Weights of a small mixture-of-experts language model, trained from scratch on English Wikipedia.
Size: 12 layers, width 224.
Experts: 64 SwiGLU neurons an expert, 4 picks a token.
Training: 384M tokens, 4117 steps.
Below are experts of layer 9 (counted from 0) of a mixture-of-experts language model. Rows are named router (the router's row for the expert), gate (a neuron's input weights, with its number), up (a neuron's input weights, with its number) and show model dimensions 0-223. Each number is 128 + 24 x the weight over its row's rms, rounded and kept within 0 to 255. Numbers have three digits each.
After each expert's rows: "gets" lists some tokens that make up at least twice as much of what it gets as of all text; "mostly gets" lists some tokens that are sent to it at least half of the time. This comes from a sample of Wikipedia text that the model never trained on. Tokens count by the router's weight.

# expert 59
router:103110124109125101153162133122118128098099117115144160130133082092149113147118134138112168100101089111121107154128145120108108130119125119070136150089133127117098106126133152095118109149124126155149123140070104122125123140137089105121090124130128097055166149114129161125104159166165128106071114110107136148138150155112129118142094110108120093125115132158163158165167118163136147141150186121143104151114160133159151186157137099156096151117125110107122131116076170120140146155143137132172088157089120128145157115120105180129131146150080105115120136127171080143112158098129144146131113154126166089150107100134151110108119140138102106118149133173133127101151110113157141144148
gate0:113130141125127132139121109096125126142125119152113129130148135107116127107114092143133207130172077092133113116109140133128090126141078129077128168134115134175152087142101105086132137124111000100125083174157106131128143084124131088151135121137156107131131133112133143153104137120130124095077157100144139122121061119117127141147126134104133155142096131133160136105144092176135124120128129133141132134133138137158129127144117124153158150123137123123141171129140126183124157113151151126159161142092089135127149128123134148129163109101093160081123130099110144165113154147136131121131128155145112131143143164095126121095129108148127138102106153121126102146152155148170154082123
up0:172134103124135104103137145132136126152112149089174123155180141129137107143150071117148096134144160087149125130112101127152123131081212128110136134106130126090125084107123102123105127150126180108104125141136140084128144121128132078103129138129169123151133122155124123138162132124154172127128142127104134153126148148109129125123086133121146124101126087119139099096138133137130109167172123129189122117127177127097123128110099158154123132127134183125119110126047088106139137134107090112116166114190103153138128117147116139092114109101127133137116124128103162139130129138090123094141151118079132121109074153147151145128086125140117098130104147189109141161112141153121134097130
gets: " (", ",", "–", ".", " $", " +"
mostly gets: " −", " ft", " (#", "′", " 978", " 66"

# expert 22
router:117119134134166090074126116154155132141109109138143094119150154113112130127139140088170173152154148084140167181131148156083115156143137117156079166115160135168102146109141112166124082122093155114137158140170137131160139155139121138116121134122118152122173126111118078101143139124107149142137132120165104121132100174139095146106153161131138092107104088125127109158143159079161093112127158153135132088148121114142150109143103078151131126153151136110119079100171120124143074104135121117142103132130166148141123128158121132133100108198117125096123098147120101123166147124122125143150151138108141110160142094119148153186131146148099122143087121103137102110127140126105134147146
gate0:140134151104139139134167134133147100132137102095139137095129117095143122150118137095183124168145103148131129166134120126128175076130116135125127161132141112114096141103168130168122152129147089147108128090110140124108146104138111124139136198111162061138162128135117105146107130112149123142112140124106103125073117108125085165184110130132051133117152156136183130118106100120113145145075098124138137117156127149061111145140119130113135121148133118108113134153107159110135117119117121135128112159144125111103121120140139130171115150159125143164135124148170127116119142090094110117165133116131101120132147136168131127179129094096143150063087091128115104117130118128135173102070
up0:122133123112125116126153127124128104103091137117129116125130096141161132092136118117109080139140127117117092152109117146099124118135171152120128162108120149152093108099129093124126111137120141100103141121133125117110142137154167174126188116135118132128167127064158118140104108128206099143129130141127105136112131091133133136158115130092124165129101127099129166127128100115122115066145111115186129138120109120107123112111144138109138145149126116147125192157118174126145069186094127128135118126132088114170121129137123116129116162140153167199123093068132108132152159121143155142101147128072100137128191167153134185130144150132087132129124091161124144134136151122126128118109
gets: " the", " a", " an", " The", "The", " this"
mostly gets: " a", " an", " the", " This", " this", "The"

# expert 50
router:103085115158136178127082142135125110113165099117124171158121127127151125116143118122125175135099085134158132125113140164099127083155144091124120136112126153123143139088093139133126161079145153161125110128103123142107126082108154126118138104121113129137184128110129145133144147140115142142103124126119131138100155160138154139108127110107145117133075115144151149174086165126117142115126175114086085133103146172156171143105127099147107144085105120172103101096126109156155139103085124124107105162089122110126156108150106151147159139112143173111119124092150072119111137116130117172096119129120108093169134172138148107137179121131154148122102100148083136108140094133168148152159
gate0:086127106105110119107119108127140121132144133137127120139094113156141127124126164114087167126170126094126109138150114133103114176093130131138129141138129126163065152124127146086137115134152125097139179128155136131123117158161187108155162129116132130137118161120129138125114143132161130134130085119128173100131113141129092130125091114093135134114129151127089153124125123134125127113115191130159058112129112109108082128131069152093154132098149167126132115150088130155148124109150166152146061108120150165112154112166106110106110124097129122112127131079173122156107141116190134097143119127152104138121123104166111118147102061126138124125124117157054136120141159137111159154117
up0:076143111115143123131128103125129144167161091130130069136106094156107130151060202127080147160087091126097103132130110143106139138074148135119109170118119086159120134166118155128127186110118122084142135145130129128100143147151165131165143141170124169130124140149121102132128137133136157117131128123130180111138126141167146095141112124121147141113116145158074128138135099166116133131116109112159098144125120119102086151125112126107125103132171155126119044122150111135123124118175138118170101128128127124115164108143117151135124127118097117146117150093097128105157140117174151145123143114123136134146169097143157120056123127085157112132123124124094112130108162138125145145122
gets: " (", " T", " M", " J", " L", " S"
mostly gets: " K", " M", " J", " T", " Y", "("

# expert 18
router:110084143173144080114138120130153132075144119132102106149160162100099159126161132102158138136122151076124119138139114149094161147128156104177111177121165117129159130101175111137116115141106124107130136138173087096142125167131093147115131146118108152137144087102138137095140173121180139124114136149172128086118125156116139174079127155117156097106110085146161162124135138103115124132117133129141119159126112135138119150123129082105110094196112129101148127136154133122140085136111151164110149118087120151140097172115132150125104129140135103150108170173092094108164133129156136113115090140165101091168141089109128155120141132103129117141136108120126115152105127087133132134145
gate0:130146136122121129133112148130136174162073155136124073127161090126140093100075127120130125139066142129117135134127087093131153144150118135149163129121105181127155129122133112140147096121133129132127135123103131109149115120112129103122078147114150112120140143151124123136158138149086134169129123112163125132125114153108131104086125135133154103129133131128088145123113140112126127093128064146147142110186149149112098115148145098097195104165156160128118099106120125120129171131132130128108122141180184133125146087129118147154124129112089063109143080118121139136131166117075088122082085172147132131126084152151131170137136121147109094127103121126146085129100138117127181105142
up0:113130154132090162111149124124089157122074178125104098125145111110109118092099134129104103108122126165108120096149080112162131150128092120131114133113141140163202100117164122119187146113131118125136123120128099126130100115126066094136135150126132149127141120126127123129132099139140165145128128123162099152119122175109150107105124131133139127213119150124142184093130153126122142100136083159148126130157147184126084154128133141088136083137164131176122136126117123141122115154101132108089120135151157112104181091132098123117151169121128116131144108171125140177131130136099119122077112185134091126139127130148122130127131134132115111133133170098121098143102101136124156125177
gets: " in", " of", " on", " In", " by", " from"
mostly gets: "In", " during", " in", " In", " on", " under"

# expert 3
router:097155122122159091121099118108162101156136140139111098122131187132089161148129151114135145116164147098128139149144137146107113132153132130142096169110150119131103131104151153161101133102115165118134139139190141117163124139151140145114163176131112142150129103113100098122151123095137121126168101101151083106102130181135123131132142145108129113071118115076141097140168127120163084129135148148150133148119126128114116098142136104145109130147139151114133098156162121156103140127107136107096137105158146127140107145157138126118132108182095106105169126156094101129165151116152162110152148157110078130143158085113162089191182151126122128119084075118153110143103123129146120177130
gate0:109099171072131133091132120149091135155140050156100169145125104125128134131084134129118144096135140131142145153132128130112153142153126151117118095149129110119144125164109125103106137132122160166111126098158130129084125097114122104056148087122089067128145111157130131128125121095173168120126108162160126129100113104105088122175113130127123115118137155131147118112116126173117143110136137130119115121142128131147102167101125159115126124127127150132147127114125146154145104133131155129140124140133133137187137110115114108127080157174126148184134162130124162129127072116083179138124122142127135158087115146109138142094131150120062105094126103088136197155128078136134133109129
up0:122140121123135179099124104123129128125122106125060171147143114122122125145121137098155121118164119123119159163135137114089142156158133127157144121135127130128140073159082123129092137155104189172072107110168157115108126086094140127110132125106123146127135087118128124110129128076155134107131090134118120148068096132133110138162122155130104118127092113137145127125125110161136141122123132135131107101118153130129128163118099172110112174138127184153141089129116141126135098141109163124158093123124111146193135112084116104124120130202115138202136172115129138126130100138089190131135090128125133139124139147149140161084149133125124130108150080089130143148100130145118132100117
gets: " the", " The", "'s", " his", "The", " its"
mostly gets: " the", " his", " its", " their", "The", " The"

# expert 2
router:138118119147125087124176161143111135103137114086161120137131128123176141122119122171127173099104112183138111148162128139103103125102128162095126148088127174116116131122102150081114078154148124124161140124094096109103116124101099094099106106125166135090124167119118114145107134108086093151112113145110130134132132162150118136147132136106132101124093136141172141168169112126153149142155128118083107147105109126146144155162102124140131105164132080120119132150108128092127112161163105129162117124127114169103133136107095148116136147146110159145124115152149132130090141141165134173134107143146109140103126069160131100139076168128131082083108162106097112121123085170168157148129
gate0:119100126165119184129096129164152128103141125126133156128132158128079132134120106134148133137113127123151119126120151119117131119084112118128125158142131126116128138110126128144156091164078155126093125130120152201132135132108128163164124065084146143119139100148081193164098168134129139127128114128094111111159108136118125136144179177103156106110116148125146125123139135149113107152150088146084178117135130105095085115137137128116117135085109128126156163151162115130133138153136137129144142092167102136093168060123147136107090137111128107131119125143119183145124094127120129139163144134097112126084088168085104127124128125109094141091129120106088171112135160128160140154163
up0:144120093131108124113135140123138072110096114128115124136126133100131122132146150116116126145134142127084157119127159146129127115149082142163112132083135090107149160151093107164142137143102121134149137077133134125140129120084128108144130156175115126143171133128159137132141141139153114170129132124162134084079145128170160148123101097192099127135126145089120111088145102143131133118130136105106144145123134135141127131138153127155149106129112089142208127131138112134072093138141156160099118137129184071112086106116127126111158126132091176141192105138151127137114125122182084092106100123115147119146095109135152108130142127098167125114161104147130096176187123125110155119119
gets: "\n", "-", ")", ":", "″", "°"
mostly gets: "″", " Coordinates", " UTC", " NRHP", "′", " Animalia"

# expert 27
router:130185126121126171118125109097134131117139130129114078103131142149110176144113117161114096163126115160102117189148134110117105062103153111137142104141126129137131147128104164135106131132157161138081101129138136096173169133145120135093135123110122145145155099132097099137162110141074137113152118119175089180132157133134102120142139122147102107140104113141121115093093101095128124117149066105122174102136129148079148117132115143143095145154142163148156096087139115127149139085160125085104112131145140137143113106149117096089116126163124140120118119166105154128143168075137163086129109136142153136123126140101139143145119146145139124192141107139174125159107146158122115165119
gate0:112145127152151138140114150126141144111137175140102135118132118132119157162109152158115096139125132107120085128130131080095126180128136130112129143128108129109169139140097108130139132132131172184082115121073122132126136130149127121121106128128126122133128141098120173116117153139111175077110124141162183094130163103134071130117113133128142124109128088124174172076116143157127126109112127142158121170129117142132091106140153122110125123136117148103158093130173126133156135094125053130121143125161070174158103136104125128130111154108046127115103138128110131124125098141122125144109126128114159208111156117128146109133134174083140138167139123128134188123087111121112133112120
up0:135121127129114134183139085139108150116127090093101058105115144122132072120144123122112124131169191112089140171148087111128125135127124149155127107145145052142134145121103133156111128107153139120127137084163130209095117147171127134131121126137140133121037125131167130089139125098148105122140109131113073123122114128105152114115145129128123135083135111107098148092127120119161133181129140095130104081129091122128136092151132167106141141137128115154161157107149157129134117127087155120123147143167143128103180143128084147090060114147127117154145134124153120148126152133158139119126138111133132128139113112132118124127130092111152109116133138119161100157138106124114116138132
gets: " was", " he", " and", " He", " his", " she"
mostly gets: " she", " he", " who", "He", " He", " her"

# expert 5
router:112137123154155111128141123131102144097153128129129129108147152126124127111117093112106144118110166134144145110133115127151087104139152155159124103174141159160097134106184088167154146112191130081127141129123139099104118114122132096109117136140175136136118118181123114126131132128176130151071117139136164134171155149080164131087081153149086130154134126134146141154101146128105105186136092124113158111138116119161136156061139139137100113102085131124110119136115096105140106116115130141126126078143155105105109167123124137128176112105130116141143152133103110130126200094098149136120084124137103110128119122140102159179118179159123155106133118099090110114109111108101131147147
gate0:173128018111130141141131131188104166157131137146118123168108134132132142153096136102126136116091134103134135158116132123150147110147128124109129139131148125078126170132095139174129103121104129135115120095087145116110130102112131117099118130117140133124107117134144145106087125120177140170098139153136168109122142123105159107147177144134119110089094149140115111126106147125126134137161137105120128092128134134094107155149144131124156166157133101064127093128064161140129139138127141142123132126127135101164088151134105126121119109142128138114149093171194127129171110108130137124131104138116130155127184195095105156101141140097139101125110082128161111123141087167134102134124
up0:092092155118139117151143113126158123128159156119131119123131155124119115160172106157148090118131110168094088099173106115133131161133130150102132127126122130134145141160162072144136195121113151108088111111129102169135139175132144105159150125117109112129147073119147098124129121120125096128112126132148092065144107166158139135143140113124117141171126117103124154120136097161136125119126128091132113114102113109117127106133095130119092126113178137188107133086161137167157138136099104134128122112139130141137161064100125173168137115116154149122124163143093127116107165135155125099154159132105134096138083116095126134171077137116158107119126142088127157151104178092132143109091
gets: "–", "-", "|", " in", "\n", " In"
mostly gets: " COVID", "In", " In", " January", " until", " mid"

# expert 40
router:108153150147146140137100107112124154111130101092119118115109098133093177111122118116170100128135120117098188132128144180172164105148150092119137135133146122177103123082149143113092141086112142130113101133170082149147115172139151116130173141114133135103096068143137136132165158104153130094167131109146110100093157124083128112128117162126161119133154130127120133141166095153117134145087116122167109154134122142105099136107131082128139117164144109105143155122146144119068123131147170083096111117120129135154135164124152126102097112180120122131082155142110141133147157115137156117072136151145150138138167104102123100121109091115132121137137104160162142152084122105137140094107
gate0:115114131143112126121145086149109187176128107132126136095107174135142120097124128056130150130186154151150123119120125125128123132143114141149154153128130130149112165101100113137151160137110144180129130132148156121128118150125151140137142131129144126124117153146172154136097106113069164095124108125127130160139101159175139115127135137126156098142113128062143147122140096140121164166127109135112139095154120124135129172130136134135140078193122130085129121125079107146099125092093144124131077095145124125140120092119151111176087123154127140116170100094202149127114113125136124105116113108127128140146098178158132126127114124132139149097061115120110096111104128137118141134187
up0:158101123111121137110100099137119128138121127136136137127113102126126132160166130200130126115095125159130130160120171126130088137140122106130123091107126133131157118121116148099134140163128111155110062180117093166132110118122092076123143159137127063118094127140154155119129105109119088110180135121130146129136123132137131096127155131115126142113140134149151124161127120157181132148145101098172133098152119128177138131103116107083086130150137110159137065139104128159100140132125148116134125135064114116109157167143124139185165132123114139092151120109170162144132103130123122139129130116128130164117174094119150169077153063157139123126120131094128124096092120130155145077129
gets: " to", " and", " of", " or", " with", " for"
mostly gets: " would", " or", " could", " may", " to", " than"

# expert 45
router:102109098167100144112144142147129104124101111089160159175122115130187116137106187116140160150105107113176080109096123131151153142117130090118139088138116156092121137097121116113139153091083156121141159142126147131123133098137102130121142093116125133108167113140136162145146152175111103188114111165090106085118141130162131154111115111120141120100128113161115133133086139126126157087143165092100122123112147123168150148123143116123133149082120151124151130106091130133179148116097090112134110138123121167111169135129098109158152141109133152107168139101173101129134121104074111111137165151146147099152091131115147081158158082139149128134136113141106140113131129177159124120133
gate0:101127126139130127086101139127119135133131139111128133097090122109131131148161119142083124113159076129140125136136108144144114134103142117113124126150139080140138093124126139114144112135124138124157120143144156140137095100114127142160105125105126126184127121142111127111089124158115163160120124172137101102134170128098149097132118121091141152165116134105138127112122115121081151122113122163124103120114137128143144118172125132129137159196116183161094021143118114135150130157127152132126129188133116126177141114132144123135117159126155128145126183151123146135114088112106129098151129174129155134115169122100123129123122131136093085097133143096137181176176119125225129114113
up0:104075164119078114134109144130107073111157083124108107141100134162130136122116118148129123142091138110126131147128157122162130131116114142131134130147053129140146148178142106169099135130137129174163104121157104159149137136133116189185145138154130145129126131119135141133116120108111149120122157138148102137116110110129154114107116196120136136103130096147130088184120117141133041112165135136139141120139129140061083130126136124114133134097114129137130188073107115081093164091129129119146113110121166130133116096122133124128142135126127127125138117152110108057160125090126127136131084123129096103129114166127163102109142134119098096125136122131129160139151136147083104140137
gets: " C", " B", " P", " K", " R", " F"
mostly gets: " K", " R", " P", " H", " F", " D"

# expert 12
router:138145120138120117090131086119098134128112164121100118105123162122123111137143103121185126136128133092124130173133138155113144137149153084117118121133141109128091161117164113114087107154113175150137098122120151133113150163119098117119158105142111141138157079155115122181162119126142119139158116085153132133082077111169127144105143141134141104159090126131134155164123146149116113112112135107155128136114108150142126089130121111110157183183140122110119133102162119093114108070143174124109081143125160118133118132145143137121112148142150151120120068133121134128135141097129135136079099116120119150166160105086102143152100167144066139175130089145149113150102166166071127107134
gate0:128140153133116133142155124139123139167133141105130117112136092150128122124058120137108144150174132130093124109132159132125127137133151128121143066153073133119184135131149127155110123125091130133132129143113103134163095116144144125132149131173137129126080091087116134118126134116195103184139083183120123117138128128108139126136126099126148115143127174114122133136086099138123082103118088090084152112090133188137130126134124091120132121127137122129146163107114171159133174151132123107124180117111143119139192142133114092095131117121107126113112159129074123148125134085126182118103128162136100127075099124111158151113124142133139108124107124089096128101141128180115146075130
up0:117122115133123124101112127127104094143140123123114101134085123120115143146160117142125123126147134124133110175125119124104128128119021128197129150144158127125107130099134131129132119066150076115143127123140137134117072149081120142125104126106124129165172148196141125126065123138129143132121157140127116163119131161124111143087108129175123121149150127149117119135119128126140128119152137118157131123161106129129125133118103143127126132120112102130136119119124092164137062130139145130138109134080130127118104124135123136176120048128170134123140156111153135181117135125145076143160124121143130126143120115133112126126142114136124115103148100128141128128138184124141034201172
gets: " as", " was", " is", " a", " be", " were"
mostly gets: " was", " been", " is", " became", " being", " be"

# expert 17
router:168133167143153098144134159131112106112153125099141074179108143122136127125154129131164122099147095122148121120155160114121181144140104115153092112119150109106139123119179152113125106115115112140173156136081118082107122109145116136105117114137151155126106162146139092141129112121063103160106137146103109116114112137096121124101189146112198139113122132140154144146120125080154151136143087140102105073139096128137129120162154178139128123148127081142122089149139120136078094133180128162139139129109109129121121154154133134121126142129166144113099125125129149136099127132136118102127181082157083147153107109161128098111104094130137101121090160094152110101115125155147145166120
gate0:119106195175129141120165104116126125125143131131148132128129106142157147049131146125121126126146121133138073123193115093123118125129130044161147136124139130124155114175167130122138137148085091097116129099132166126144174147129113133149171138173121127127164105140108116131092118108133140103111127145139145118113118107156107145137184128104111121131116180134116126129127094127165112128173102130085123112103101163122129128153095110138091123121170122103112083123118149130195124132145124126180134116129115102107163160114134115125149117073092124148125142149137133124121121141146129109175138101121129159124110154111141115123098127095090161166104152111192128155128124094116130123139
up0:087131145143132064103094121151113129136112126070089128105152150137128117101165135127076125113128094152139103121159118128173114139135121054148126151153128083116102102152135120116114141118115143124112123127151129150144194122140130123108134111126137197147141117145054112128111130113104164167098133124129105120058137110150113097107109127125106133126162133189137162141161127171134150162130118129142098152136130115137147153130123129086088139112145117159073127108146142122140134144128137118146132067129111140125104195125112167127154145132135127135128130134133146114123118130143143105123190128127186095121145151112104130138100077131134151131129085131150137155148124115092126150143
gets: "\n", "-", ":", " =", " Genus", "Scientific"
mostly gets: " Location", " Coordinates", " Website", " Genus", " Species", "See"

# expert 54
router:133161101114112134101125077078127145119127136118097124097131158160103138152135116145160107141110147122124112161142118145104103124145167104118111122133095138146121141122172102125083109143111167152131098115132131125123147167143095128129151101164126158141123081155111117171161151139148120116178113078179115154091094112172124136084133142161145103148100121107130132135128113117104097089138123080173129122107097142150152102130113147132148133187140160160135130063154108107111109074139138136113121155144146133142149150135162118081117125159154153141123084146098130125134127114128132142112084124126106140158156083101089121151114142156096121197143125162156106159128154137101145110119
gate0:124119092110157116131120176132122134168126131134218131155112117131085135128129145061128129141146114101125100114117120124139128077147099120123076129104132099099092126138119176129126088064149115107139212124128110110159150136174089132131164115130130129102124142139127129132119124150158123130110139129159109146115137128127111136095160126126125161101141113128125122111112103132134097143121149135127129123154142142098134116120139197138117141078172109138118136065085130124155106076129106135149136135158134108110133109118114122127154110109072138114130128133134123086095129115069116105206143124117131143112132116126124143174105131139127171137118108137096127120174138121137125132186
up0:113119100089162102145128125154124129168138108124177137159144122111069099132140127126168154157145101128117117127203099167135134102145149104120102169145135143141119129137121127158132132140137161117180141135153162129112104150108119130109110127189123102135125126124170136125112148145131150093127115111115127144172132151121081133089123117180156129179126131144133124103072130129167105087121127125060134134135131120127115109193091139147107117118118110104190138060134105131156097140108171108132157102164109127133132131125145134136116101113130077082108127116129116077134139124118121120117150134167085158075135159111114154150130126116131142113125124168154149134128103110128097138132
gets: " was", " is", " were", " as", " are", " be"
mostly gets: " was", " is", " been", " are", " has", " became"

# expert 41
router:160085120140121117150110138142110129091138127099099120151111111088172142124165134151139173133193127143095103129149124125098104105123141121140128085127157126100100175107104169124118098136152144117126152091104146133108142089106122133134136122122169147103152149127148122164189102125103143149122145143164108141153154178097155108122134174098132141173085119091149158123121136079141131165152085098084108102123114161129114161135136102127137136132102102161107133155142104106098152099115132142127153103153137147141099131120132126168099119131123121160109104118108106129092165148182133126151111114151074145158107106111128131161097143154080165107122117114110105151094118161152157133161
gate0:129126104133150134090128106136129120170123140171124130107127137123128141135145127111136124071137155131130127139099134127134148134120157150119133142101188127136107100131116150124141123120109099132144143098125150176131137124144122109107109070143095128125103127157164142150140105136127121152094185129140128196106122122080085158092125180132130132120132230122143137088124097119130122135079128163130128126108065177122151133183138088150126110101125133131131133119141139126100119126140117210091161118142127114147093153130132132109095131139118089100146103120114122120140092162129132073111146128124176163092103120139130162127143141134153127139141074102133113150110159137145121094111
up0:095081126118125148137057136124120150121132107116144078120153139127162105103109100129117073156128105130161122117132086177138152121118116150144128126115126120157124106126123135125116129115148122128140106124144157124096123096120105147136125158069138120100140119136118127109155127163162135142165093127131134103118178144180167058140166119141130124125117091135121070115148120136140129079159133067127144108138178142093154121124125143118115129111142121145119097114112140149128145142124126109108128104138132149111127136153178078136150142101107165212105140137121167125137145141122102152166066125153131118140156154156124131131158121111143117126087184126082172124168101124131137124141
gets: "-", "\n", " (", " \"", "/", "=="
mostly gets: "-", " re", " “", " pre", " •", "Note"

# expert 60
router:116128155157134128098115106127089096110150099104120095151089122109140122129081129116121079143159171132142113132137111149128142125132162117126138142099133122133141118116113124137109151127115116080094079177173120177106139170164115161125099145133096165171162119127092121132136135147178142130142129114171126098116127099136127139140140185111116125144111125128096106149142099141089121113109077137174134124070097121088147135093138098140140130179138118113149143148182144132131083157157125112087123105100143142140109139103158163086123118140149141146099132128090116082161142155144153122106126169165093096144127102151137131101126133095131112149134127157168149138120175088102109122147
gate0:154103122129139131075142128119107100128177128143117144095130140140123153030117120124091156178170121144115128090134130087064168100114108105121123132102105114161109118131120151082104158109118108126124106120071140111154125086117134115132099128166132137105172084130145131142184101149172125136096141186171142129127163110134126107151129079108127104133129081129127156119119124162115130109134149121131127123125141112136128145127108127169168137094117123130155131097131138133076130135118169115089134150102176146129174096104117103094170119109119142141126168108149142128112124116139156129078141146135132161123144159137149170132135110139120081111097145140132143131131140127115094136119
up0:128201138103123139130125126134136121129128123126130115117109136174128109153088122105087127133161113068120101118158133125100156066085123114176124127111132141112125086112130141125132116124126119137099128128122125105184125102136137109095134121131156137079143140135134137133119151127113140167145122128143131118118174170135135159129102097145084130133107118116130173114176140135118138089091106159135152127147122128126116181138125227116099095115091129157142108132128147142183137129117091129137104131131157174188137117092093127190156126134110184129144117129143092137134117132128102120124126148077108172099140143149143129130123111153114105154132118125135132120071103128092128117080
gets: " of", " for", " with", " that", " by", " on"
mostly gets: " where", " after", " under", " when", " because", " during"

# expert 13
router:155101156163100091098147142157124142076138159134126135147097145164142086135118125093170103124119115108120092159167156159135166134141125154181111127124137127105149155131174140097100127097127175148152117144113084151135133172159135106138099081115107132114145136107113136158114182164156121112108111125123107150139106161122130126122119111127121127172103155117148134143148150100132118122093159109148118172143129102148092152154103121130171148117108102118099138162109139137099101147111173114133121116145102083142161109164135139165091131145112103152109136108111100126107094124119126170117101094140178121162162128127110169169143131125077153099111089183141122117122115124092148134141
gate0:131112083136163080124114128152112126160116144140158136131148100142138127158137125111180126106113094128130125113036125132135091103124123124113129139107154127119116099118168166138112148115140132127106115081091152131155106119160128127151128155129135104123111171097151132133146127124123095132091178172097154087126128133118096164126126120155132127108133143120150119148179119156147123151133127137146065117153153169158080136128091129142113133085156140116100109121181107123117091130122129093175138137103139054137162135114121149202171124127134099121128116108127152137109128142092043123081132139121158123155124139137139127108156119124164114110126148137104117148127142132111126106126
up0:132113155122164095094117129103173124087115121132129136129106141217149125106111134139127128143100173136132167155133101148106140100083122125076129128120123102129146154112129101169122107138124108139094127154142138104112142110126119133128178129139123132103078141143161156148119188178129105127117124118139077098148169144137126082113148128129121122122122127137128132190122133069083102101123120107125103117107106166105131170094193110129112064107086127143167165160125120122141104125125166112119122122157140128096141145125127083127118130169130130179144178121130130125127089120132138139160133150143126133139109134155145116149138120156136173097146124116148121084126099135122126131081
gets: " |", ":", " –", ";", " -", "-"
mostly gets: " —;", "):", ":", "%;", " -", " –"

# expert 20
router:140119094111133065118114106130132128148152107149155140125142156117181099144135116139126145098115158123134097090167117101089081170102126175132095143082148107153141140115108118142136098115118095128155153109124146168096117144148100113102104154098152079170105149153100141118148081128105127134153127122147120111117128094123143122139141111147149130172162120168122117138165114124153128143104106091167114070158105124124135120144125163117145114161108127134154102145136111091171100144148120152143144085148127138121085123125110116127096137134108135138130137169129125143094123150177098166191153128082109148145129114137149142107092152134147106095086139176158097115127163097153114089129
gate0:159116173096132132105163179133167134134170136139117138110134138108131176108093118121128147080136171141095112159126129137137158107140142143085149127136105117113098142157159080159134101152149157155110121081166178164109119126145115093126131134101154095141133119117149133142078118100146103126084151177114152090169122103142140116116112131139139155121118102130080160082087138138124141152127136149127147091108168110106138163130083145151132126130167088124143143128162076145084149134126122154125128156137111121125117106136156124133129097111127148132106136139113075117166129132153107088159129083135119111155123164125125102135110122077095114091097119122083133132144092145173130135125
up0:129142133115102144128102119118136136142133138121126176113123124075095121133160131129103107109138144145147093113120114123138141125167111127095112159143133162114137118129113150125136118152159124133085119074157097139135147152101165135173131190121158125165103126120123129119166130044131152127185115084128113108121093136109127127133117145154096154150151105130096109164129134130113136080071135130116066095192122145125169138138107130125129137132139117169127128093133064121131176116147080139121150096128130166104129130077134116102130127136108136120111127120146119146127133118222117112147144111128143150104121085118092109136166132119121147094146176147100142130137153151132133107127
gets: "th", " first", "nd", " second", "st", " First"
mostly gets: " First", " second", " third", " main", " public", " High"

# expert 7
router:103100139213116105138157144147132089095151111147100126099122114123091104139130110119130148139136152101108159140130141150101140128136176151151136170092141146169139103135162123104088115120153127104111073114111136132098095155133110144126143141061130133148107139124143149068131154167156123126133133154139132148109143122137106179100100139119079116147139115123146159112119154062106156152124139117173114152115139101143141142142114114126141115116117108137140117097105119113107121178107127165147106128098153115118135137090108099155130107138119124110077109130082108114113135143143100134137086124159102105169146152110150126141109180105155150082160090115135134149109128070162122128166
gate0:102104128138164115118138145109122134118141125128124147153137138128114129136127101124132105132124163138157118101177145118144122127115085143131106094195110155146123114137089148128134106145158150134103071083139121136099158125143204143140105113128124159144131110146148117147098130143138129131117126130126145093147117133143104131121170075120084065153162128126128127132123130112060137168123122154093145129111233124118124082121136103120129100122165113131142144135110172110127157124117134100136144120118137127095132121160134129145107154124092137172129105103133133122131139139088133091135123165086107136126126121129147107158130145155153139133136130119148102191087030124135130140160
up0:128198159140129133134118137153137130052144135138076107132142149130137140133128199140121131123128130062136131138128079113122131109133133131128137134127128121131148133170153125125148135113127120096131115142095123121141082121115122141071109134114150128119130133099113136089137087154094175121102140131062162104122121131131133108205120131115139183145128109138130147151149131096133127130154121093170130131162099087126121128139128140113126133165084134116102123095128120123129146120143130136184080168134117153172140139124085124115135127201141119081119147125098104180129098113159095131108135123147125108103122116147128124092118107115130103116126165103098143089152185130117097149113
gets: " in", " on", " (", ",", " In", ":"
mostly gets: " October", " April", " March", " July", " January", " June"